config.toml
n_layer = 10
d_model = 512
n_experts = 12
experts_per_token = 2
d_expert = 384
d_shared_expert = 0
activation = "swiglu"
moe_layers = [0, 1, 2, 3, 4, 5, 6, 7, 8, 9]
router_score = "sigmoid"
normalize_top_k = true
routed_scale = 1.41
balance_loss = 0.000331
balance_bias = true
init_std_router = 0.0147
lr_router = 0.00117
vocab_size = 18513
norm = "rmsnorm"
norm_eps = 1e-06
tie_embeddings = false
optimizer = "muon_variant"
lr = 0.00118
beta1 = 0.9
batch_tokens = [65536, 131072, 196608]
seq_len = 2048
train_tokens = 491500000
steps = 3873
dataset = "wikipedia_en"
Below are experts of layer 6 (counted from 0) of a mixture-of-experts language model. Rows are named router (the router's row for the expert), gate (a neuron's input weights, with its number), up (a neuron's input weights, with its number) and show model dimensions 256-383. Each number is 50 + 10 x the weight over its row's rms, rounded and kept within 0 to 99.
After each expert's rows: "mostly gets" lists some tokens that are sent to it at least half of the time. This comes from a sample of Wikipedia text that the model never trained on.

# expert 1
router:54 47 72 53 44 36 60 45 47 43 53 61 58 45 26 54 62 47 44 56 38 60 42 48 49 57 60 55 51 28 55 33 47 57 56 50 64 64 46 25 49 73 49 50 51 58 50 54 36 36 59 53 63 49 49 54 51 60 60 58 49 37 45 75 24 61 42 50 60 50 49 50 52 63 39 29 57 55 40 54 45 47 52 35 39 46 52 38 49 52 42 51 43 37 47 51 61 34 46 55 54 39 28 42 42 59 55 51 56 57 57 68 57 37 40 49 42 51 56 35 47 45 37 59 68 57 36 69
gate0:55 44 48 39 51 46 39 61 43 41 54 36 59 63 39 49 57 54 29 45 43 70 56 61 55 47 33 48 41 47 45 49 55 54 39 52 44 43 41 46 61 52 48 52 48 59 43 57 36 46 55 62 60 52 45 24 44 58 46 47 55 50 46 57 27 67 49 49 53 43 50 49 42 54 73 47 57 46 44 39 38 65 33 52 59 61 51 47 23 58 45 45 59 49 40 46 42 58 40 43 50 37 48 39 58 50 56 53 34 36 71 35 45 57 52 42 55 48 52 46 37 48 57 55 67 60 55 48
up0:55 52 45 50 27 44 55 46 41 55 57 65 47 57 48 62 57 56 52 71 52 58 42 45 71 53 40 43 36 53 33 47 70 45 38 33 58 44 65 32 50 62 46 55 57 37 45 50 54 39 35 57 51 41 49 40 34 64 56 44 24 45 38 50 60 36 58 57 53 58 51 41 38 54 60 48 40 64 52 45 47 68 54 65 57 37 45 46 60 40 43 61 45 44 55 51 39 40 48 54 63 47 65 59 39 45 58 56 58 50 42 52 36 41 65 36 32 58 38 62 80 57 45 27 42 42 49 43
mostly gets: " two", " many", " some", " three", " these", " several"

# expert 10
router:57 47 42 54 47 61 47 31 50 27 46 58 63 47 43 50 40 46 52 50 34 49 52 54 56 51 62 55 43 57 54 40 59 27 49 41 49 66 43 45 46 55 56 46 66 43 42 45 37 39 65 68 45 57 47 59 44 51 65 50 41 28 64 57 55 51 64 36 43 39 40 61 59 42 41 48 41 70 31 50 30 38 50 46 58 58 52 39 39 41 55 59 53 36 50 39 62 51 30 47 36 52 49 50 44 45 45 44 64 59 51 71 59 55 49 47 43 57 47 49 58 43 33 66 45 45 60 33
gate12:56 53 26 54 55 30 59 39 58 25 53 60 40 39 31 37 35 39 47 45 56 41 50 47 60 59 41 55 49 48 51 53 45 38 41 45 48 46 43 49 44 65 64 46 57 63 53 54 43 42 44 46 42 37 40 52 54 66 51 51 39 62 55 42 45 48 27 48 39 44 60 49 54 59 59 38 45 40 39 61 62 31 51 59 53 48 60 46 58 53 59 48 58 49 41 44 45 45 38 64 38 46 56 65 28 63 49 68 55 46 50 47 36 57 48 52 48 49 46 38 50 75 54 42 46 78 33 48
up12:55 62 54 58 45 55 45 28 43 50 41 46 49 46 70 44 68 51 53 49 59 51 52 36 45 55 44 61 57 54 55 62 46 54 44 38 39 45 33 65 47 39 57 53 44 58 58 49 59 38 37 51 57 33 36 25 59 54 53 57 59 72 49 41 43 58 45 67 56 42 50 51 65 37 56 56 54 53 64 38 76 56 63 41 56 32 57 61 35 45 74 49 57 51 61 56 34 42 29 44 50 56 47 54 64 55 55 24 55 49 61 60 47 33 60 63 47 36 45 39 39 76 29 35 33 48 36 43
mostly gets: " (", "″", " Coordinates", " Succeeded", " Website", " Genus"

# expert 4
router:56 46 50 51 41 30 54 51 62 37 51 50 42 52 18 52 37 49 46 53 52 56 62 56 44 61 47 57 34 44 52 51 57 57 49 60 48 55 33 47 34 73 61 53 76 56 56 40 48 57 58 28 61 51 67 38 55 48 54 58 40 43 46 56 39 41 51 48 58 72 56 50 49 63 51 25 57 51 62 60 31 42 37 32 65 47 53 51 58 40 77 57 32 50 43 43 52 64 57 54 56 34 49 44 33 40 45 53 57 67 56 55 54 41 57 58 44 48 49 39 67 28 48 48 48 49 35 45
gate12:38 51 48 59 56 51 40 59 56 51 32 39 39 38 41 65 66 46 57 63 72 53 50 42 35 61 59 44 56 54 51 56 47 63 26 45 66 63 45 48 43 51 70 47 43 50 33 41 55 31 50 31 70 54 53 44 60 51 36 49 49 56 75 42 53 44 57 44 56 42 37 57 45 63 46 41 41 66 52 33 72 46 60 62 44 37 50 48 48 30 47 53 42 59 38 54 54 49 51 48 56 34 64 54 60 46 35 38 53 66 54 48 43 59 52 36 44 39 46 44 53 52 52 71 50 60 47 39
up12:55 40 61 64 20 54 45 27 44 47 49 49 40 41 55 47 50 63 46 38 50 43 34 44 49 68 74 45 57 51 40 45 48 53 37 51 68 46 62 49 46 53 43 54 46 58 64 42 47 53 51 57 70 45 51 47 62 44 60 39 39 54 62 56 44 50 39 52 62 44 36 69 48 54 37 56 43 65 52 45 64 43 29 48 36 49 40 52 54 43 65 50 68 59 46 58 53 44 64 29 55 51 51 42 51 48 25 56 43 68 50 53 45 64 47 27 43 85 52 53 39 44 45 61 58 42 50 45
mostly gets: "==", "===", "\n", " \"", " ==", "===="

# expert 8
router:72 47 31 53 42 46 66 42 40 46 46 69 49 64 44 49 60 47 46 52 43 52 48 55 47 72 46 55 43 48 67 46 58 39 51 44 32 62 48 44 38 42 60 47 52 38 52 54 54 52 53 53 53 41 58 65 53 58 64 55 52 40 40 34 53 39 50 46 51 46 27 21 41 57 48 49 37 48 61 67 39 39 55 42 78 31 65 47 48 56 77 65 33 47 61 45 42 60 47 31 64 49 51 30 59 66 61 48 51 46 55 41 53 56 52 50 47 34 49 49 54 62 48 60 53 38 36 46
gate0:54 52 51 47 57 49 54 45 47 38 54 33 31 47 52 45 58 31 36 52 55 54 68 69 44 61 66 70 50 56 60 36 44 47 66 67 39 46 54 38 69 44 60 51 52 43 51 38 48 34 44 59 52 61 59 50 70 55 54 30 52 44 37 58 53 38 58 58 35 45 44 37 25 62 42 50 66 54 54 76 61 70 48 47 67 32 45 43 48 66 40 41 45 57 53 50 50 57 38 56 43 45 52 64 75 42 68 38 59 39 48 51 59 49 56 41 46 39 53 63 33 52 47 61 58 41 35 52
up0:25 39 46 34 59 58 51 43 41 41 36 41 49 49 47 67 44 41 63 68 37 48 48 45 57 58 42 52 59 40 47 44 33 35 61 54 59 43 52 38 45 46 54 54 34 58 37 62 38 61 47 46 51 49 67 54 53 53 37 40 41 38 57 50 40 64 34 53 44 49 49 68 67 39 55 42 61 41 59 56 43 33 51 30 53 48 57 46 52 59 29 49 63 44 39 23 55 44 38 65 53 55 53 49 54 58 57 24 64 65 57 38 43 71 26 49 39 52 54 43 53 35 54 23 55 32 44 46
mostly gets: " they", " is", " has", " when", " was", " been"

# expert 2
router:53 61 54 51 56 47 62 40 53 59 28 53 49 60 58 42 61 59 50 60 50 34 34 33 57 61 54 50 53 42 54 25 65 44 61 43 45 58 41 57 36 57 62 50 47 63 52 52 56 43 53 50 51 47 39 60 47 55 56 61 57 17 42 55 52 48 46 48 51 60 45 41 26 49 39 44 50 48 40 41 45 47 35 37 53 45 58 57 42 42 51 58 45 55 62 41 68 47 36 49 58 40 41 46 36 64 45 45 50 54 57 51 73 37 49 50 52 41 68 25 43 47 42 51 55 44 35 45
gate0:44 43 69 46 71 32 49 35 51 36 56 49 45 61 65 57 55 38 44 40 33 57 35 48 53 54 52 58 46 55 51 56 44 68 37 47 44 41 36 48 45 51 50 42 43 45 44 59 22 64 52 59 55 63 46 70 50 61 41 51 55 62 46 56 56 49 56 51 51 53 37 60 47 53 65 48 39 52 61 58 44 36 39 47 55 47 35 41 41 47 58 48 48 42 54 60 35 61 36 38 54 43 44 48 58 38 41 57 48 48 64 45 66 50 59 48 58 40 43 51 58 48 45 56 38 56 46 52
up0:33 52 19 53 53 62 59 31 35 57 62 67 43 42 62 47 63 64 55 46 38 48 54 43 48 48 49 47 41 33 54 53 51 53 63 41 78 50 48 55 49 47 50 43 67 49 65 42 60 56 60 47 61 41 55 60 67 60 62 41 33 51 73 40 41 60 54 43 57 22 59 55 28 25 43 43 52 33 44 51 52 50 50 62 29 49 57 58 39 47 58 62 57 34 47 54 46 59 46 66 66 40 45 43 41 58 50 34 54 31 40 55 58 46 52 40 55 53 58 43 52 44 75 43 41 23 41 30
mostly gets: " un", " re", " dis", " cl", " pre", " tr"

# expert 0
router:55 53 48 45 38 55 60 50 25 37 28 54 55 51 41 47 55 32 41 47 59 29 42 33 40 62 37 45 57 35 44 54 67 48 60 55 53 72 44 52 46 55 43 42 51 55 60 32 48 40 52 35 58 41 28 64 25 54 61 56 49 45 26 54 48 62 46 58 55 58 56 48 43 57 39 41 49 52 46 64 55 33 44 53 55 58 58 53 51 46 60 40 46 37 48 44 68 55 39 39 43 39 46 51 42 52 57 31 61 47 52 63 67 22 38 64 50 53 84 38 51 45 47 36 54 56 24 49
gate0:44 55 79 24 41 43 45 50 42 54 55 56 41 63 63 54 58 61 61 29 31 49 39 61 32 49 39 54 46 30 64 51 34 52 44 46 55 53 39 49 72 42 47 53 59 44 71 65 55 63 57 43 53 32 46 58 62 36 59 52 60 40 45 54 54 54 52 48 55 44 54 65 47 46 56 54 40 44 72 44 37 49 36 47 51 66 62 48 43 53 53 54 56 45 48 45 50 55 45 31 51 29 28 62 51 45 38 46 53 45 45 51 58 45 40 51 41 40 42 56 42 56 53 64 66 59 61 42
up0:37 66 50 51 38 50 42 46 52 46 55 50 35 63 39 52 70 69 50 50 37 48 36 49 43 44 56 49 65 48 54 69 41 35 41 43 54 47 55 45 50 46 46 62 54 49 55 52 41 51 59 50 48 59 44 56 54 69 56 59 41 47 49 67 39 48 39 35 36 30 50 61 52 73 56 33 40 66 43 41 54 28 51 46 49 58 48 67 57 52 40 61 35 55 51 51 41 47 60 57 56 52 41 41 22 72 34 60 31 40 49 47 63 52 58 44 48 38 49 42 67 44 58 46 39 55 35 45
mostly gets: " Best", " Social", " You", " People", " Sports", "!"

# expert 3
router:55 49 66 47 65 58 70 54 52 33 46 52 47 64 42 37 59 54 44 53 27 54 44 63 57 64 45 47 38 54 49 63 47 49 46 58 49 60 38 57 51 58 56 50 55 39 51 50 35 40 54 47 44 48 54 59 37 50 61 57 51 32 24 51 45 47 53 65 69 63 54 38 48 52 42 37 45 59 41 64 42 54 55 36 53 33 49 39 46 34 54 55 38 55 36 20 57 68 45 59 70 46 67 59 40 50 58 35 43 60 59 67 41 52 43 63 43 44 57 23 74 53 44 75 51 64 51 38
gate0:60 36 61 48 37 36 58 45 56 49 58 61 44 56 60 55 57 40 53 46 61 54 42 40 53 47 62 59 37 50 61 53 53 42 67 61 42 43 41 56 48 51 56 37 50 38 55 67 27 55 61 35 57 52 72 72 41 56 45 71 50 55 61 58 51 53 56 60 50 49 52 44 43 54 56 57 50 58 38 65 58 40 46 56 50 33 51 51 62 45 64 50 37 67 60 62 43 39 48 54 55 48 45 36 36 66 57 50 49 36 46 47 35 53 65 58 40 47 44 39 51 48 44 56 62 39 47 54
up0:43 55 60 52 35 43 75 52 65 29 54 37 36 43 64 40 46 48 68 60 58 66 51 35 20 47 43 46 39 57 59 57 44 57 31 61 54 57 43 37 48 46 54 50 53 55 49 54 55 42 48 43 32 54 38 50 59 40 52 27 49 44 61 53 48 48 56 60 54 57 49 52 53 35 46 39 66 46 60 31 53 46 40 69 32 45 36 44 47 55 62 50 53 51 38 57 62 54 53 53 54 56 81 35 48 58 44 68 51 48 69 67 42 49 51 41 59 34 59 58 39 63 54 41 53 57 30 62
mostly gets: ".\"", "\".", " footballer", " politician", " married", " died"

# expert 11
router:55 31 58 56 64 50 42 42 50 45 50 47 71 54 43 51 48 50 37 60 43 61 37 67 44 51 45 40 58 62 48 36 60 58 59 65 58 61 49 53 60 58 52 62 46 31 48 47 51 28 63 50 68 59 45 59 44 34 59 63 38 64 62 66 51 47 55 53 66 49 43 48 46 54 37 55 41 58 43 46 64 52 58 51 40 67 50 45 47 29 49 56 51 48 32 51 51 72 53 43 44 49 40 40 51 57 46 49 64 55 62 49 58 45 19 39 36 52 47 48 66 30 51 68 57 56 51 45
gate0:52 35 30 64 44 45 45 70 65 48 57 44 52 33 48 44 35 60 46 43 72 40 41 55 46 36 62 67 50 61 53 55 51 55 57 56 37 56 42 31 43 52 56 43 54 55 60 58 51 62 53 45 70 35 26 50 63 46 55 56 48 40 34 48 51 49 54 50 59 29 57 46 42 51 42 42 60 45 38 52 62 44 34 42 34 51 47 39 44 59 41 42 40 55 39 42 57 53 39 52 61 44 66 34 34 53 50 47 65 42 58 54 47 57 52 59 48 47 63 47 66 46 48 34 50 60 69 66
up0:42 49 44 42 37 50 39 53 67 57 63 67 52 33 35 31 60 51 46 46 49 37 38 43 46 29 56 41 70 56 55 45 50 57 46 56 56 63 62 60 63 58 47 57 47 43 47 38 55 64 56 56 50 59 45 54 54 49 59 44 52 36 51 49 50 52 73 37 46 50 49 33 52 45 56 38 40 62 45 51 49 55 28 45 46 74 30 44 52 55 69 54 50 55 39 58 49 47 35 53 41 53 58 47 46 50 36 27 55 29 65 37 52 60 36 46 50 53 69 69 47 45 42 68 55 52 63 40
mostly gets: " John", " Robert", " Sam", " Michael", " K", "zz"

# expert 7
router:45 53 54 53 56 28 58 44 53 49 49 51 58 51 70 53 54 38 44 58 50 50 52 43 39 61 47 45 62 49 66 34 61 56 57 57 83 61 51 56 53 51 45 41 63 52 52 59 54 63 65 47 37 35 52 60 49 51 55 33 49 58 57 65 40 43 61 53 56 58 55 62 58 68 38 37 32 65 51 40 47 14 36 50 55 47 56 56 41 44 59 64 56 51 46 40 62 45 48 36 41 27 54 54 27 52 50 30 56 48 41 44 75 44 46 37 51 58 54 57 57 51 40 48 55 36 45 62
gate0:39 58 61 63 42 63 49 49 50 55 40 52 46 55 35 49 53 55 53 68 63 66 56 46 52 36 50 68 43 51 55 50 55 65 39 14 53 48 50 55 57 47 49 32 60 70 65 51 42 49 64 37 70 51 27 71 58 55 51 36 53 37 43 48 53 43 57 35 45 50 37 58 50 50 42 56 29 61 66 56 43 51 50 42 50 61 45 60 46 58 44 50 41 45 66 42 50 53 39 67 48 35 47 60 64 40 54 58 46 53 57 53 47 38 52 36 46 53 76 57 41 50 51 61 62 53 49 41
up0:62 44 48 54 69 50 56 42 53 48 59 57 45 49 41 51 44 65 66 33 56 39 51 54 54 63 63 44 51 56 62 42 47 56 59 63 55 48 49 46 54 32 55 67 57 43 45 39 54 59 44 53 56 42 49 44 46 57 48 48 36 38 56 44 66 36 48 70 63 46 52 56 42 44 53 51 44 64 48 55 52 55 40 49 34 32 64 46 84 43 52 37 43 39 40 47 50 46 44 47 53 63 51 45 38 64 60 51 39 50 31 56 62 49 75 51 41 30 53 51 41 47 43 43 50 45 33 39
mostly gets: " February", " April", " October", " July", " December", " November"

# expert 6
router:51 47 41 46 61 39 48 46 58 46 57 54 64 71 50 46 51 28 36 59 43 50 49 62 54 43 46 37 44 53 54 59 65 49 61 39 61 63 41 45 38 44 51 36 67 49 35 50 49 52 47 64 52 11 57 63 30 42 63 40 34 49 55 48 34 55 52 58 61 67 53 34 61 57 39 30 58 66 49 74 37 49 62 58 45 62 62 49 51 43 70 50 54 47 56 51 53 46 62 46 38 56 56 49 56 66 46 36 52 49 57 55 42 60 49 32 40 37 48 54 51 37 60 38 47 39 40 46
gate12:33 44 54 48 62 51 43 36 53 62 50 56 49 42 65 49 49 57 58 56 46 54 69 44 56 54 54 64 63 55 46 32 43 59 42 58 48 54 32 67 60 56 39 61 48 42 44 55 57 51 48 60 42 38 61 64 49 63 61 60 70 71 66 60 71 54 58 64 49 31 56 44 61 45 39 49 50 60 64 57 35 45 48 28 54 62 62 43 52 57 58 41 35 49 52 49 53 57 51 61 71 62 65 59 72 47 55 44 52 61 45 39 35 50 66 59 59 61 40 59 52 32 53 63 36 42 63 46
up12:45 50 36 47 45 55 45 65 47 53 35 53 47 57 39 64 82 51 83 53 47 43 45 50 61 62 49 59 59 48 38 45 49 66 62 60 50 19 44 43 41 42 53 50 64 29 51 32 62 63 53 60 55 48 76 49 46 49 36 62 48 48 40 34 45 51 50 53 61 51 46 57 53 33 56 63 49 47 47 45 50 46 25 58 48 47 43 52 55 56 52 50 52 66 52 25 44 47 59 54 63 53 36 47 36 48 39 49 30 37 43 50 58 57 48 59 45 46 52 54 33 40 39 48 40 36 41 46
mostly gets: " 0", " —;", " ", " Votes", " %", " Candidate"

# expert 9
router:42 46 55 54 51 34 73 58 62 49 41 53 59 46 55 46 57 36 50 60 46 68 58 54 51 47 45 48 49 44 51 40 68 46 45 64 50 55 29 51 47 50 48 45 57 45 62 47 51 31 78 31 42 50 42 58 52 58 62 48 46 51 32 56 50 49 43 54 57 49 57 50 39 48 38 46 47 47 54 61 39 40 55 38 45 39 62 45 32 38 48 45 37 52 43 45 70 60 50 31 59 50 50 49 49 49 40 45 49 54 68 33 55 58 37 36 51 44 54 43 57 48 45 69 45 56 59 54
gate0:51 61 76 50 46 54 36 55 52 51 29 41 70 51 57 36 51 50 44 45 46 57 46 42 50 52 69 54 49 53 37 48 60 53 47 34 49 37 38 35 53 47 52 55 48 34 30 63 38 46 49 55 66 53 66 67 46 57 37 41 57 68 51 49 42 42 27 49 73 60 38 53 35 44 62 23 62 56 53 40 57 41 56 37 54 50 44 57 41 55 56 31 29 55 42 42 47 43 65 48 45 37 55 49 48 55 36 48 43 51 61 48 32 55 47 38 49 45 67 34 55 55 49 61 56 55 31 62
up0:41 41 53 53 44 49 34 68 57 50 37 41 47 43 63 31 43 32 52 70 41 57 63 52 40 62 37 48 44 43 65 45 48 39 47 68 51 47 64 43 57 48 47 46 60 47 46 50 53 66 56 50 50 68 42 33 58 61 61 55 42 35 48 53 39 50 49 58 60 55 29 53 47 68 61 36 48 55 59 57 47 51 54 34 59 39 41 43 71 40 47 42 60 46 34 55 67 70 71 46 51 45 44 60 31 45 50 68 43 55 43 53 43 69 48 59 58 51 57 44 57 34 45 61 33 58 56 39
mostly gets: " University", " York", " United", " London", "ville", " Island"

# expert 5
router:51 52 64 54 51 41 77 36 44 50 36 74 53 54 51 72 54 44 42 67 56 52 40 49 62 68 51 49 51 53 55 41 71 43 64 50 56 65 51 40 32 49 57 55 44 53 60 45 53 48 56 42 60 52 53 57 40 55 52 45 55 30 48 66 49 46 53 52 48 61 61 46 52 71 49 55 47 43 32 48 40 52 53 46 56 50 51 44 39 39 50 47 42 56 49 53 54 53 46 63 67 32 53 53 40 51 47 52 61 49 64 62 39 52 23 32 45 58 63 29 49 66 37 55 72 47 46 59
gate12:55 38 54 59 50 37 33 46 44 56 53 59 40 54 46 48 56 50 68 62 35 48 51 48 56 64 32 45 73 51 38 52 54 53 54 54 39 45 38 65 50 63 59 43 53 27 30 57 56 43 46 66 56 52 46 29 56 48 49 49 61 59 62 41 47 35 46 58 58 63 34 47 52 54 53 53 32 42 64 34 45 65 67 59 62 46 44 42 48 56 46 47 50 56 49 58 67 49 49 47 47 50 70 62 50 43 56 47 46 42 66 65 48 72 44 57 45 37 47 46 52 44 61 67 45 54 56 57
up12:55 28 54 72 54 44 42 53 43 45 43 44 49 63 45 39 54 53 50 63 35 41 62 59 46 44 46 57 67 59 53 50 54 34 64 50 59 29 35 50 49 39 47 45 53 60 59 49 50 41 59 45 39 68 43 59 49 55 48 69 44 33 55 48 61 56 60 53 35 66 47 21 49 51 38 45 37 59 60 66 46 51 54 46 44 68 40 35 44 61 73 64 74 57 38 47 41 71 39 49 47 38 54 51 61 41 50 63 31 63 59 51 75 46 58 34 45 63 42 41 53 44 39 48 59 59 60 31
mostly gets: " this", " its", " their", " the", " a", " an"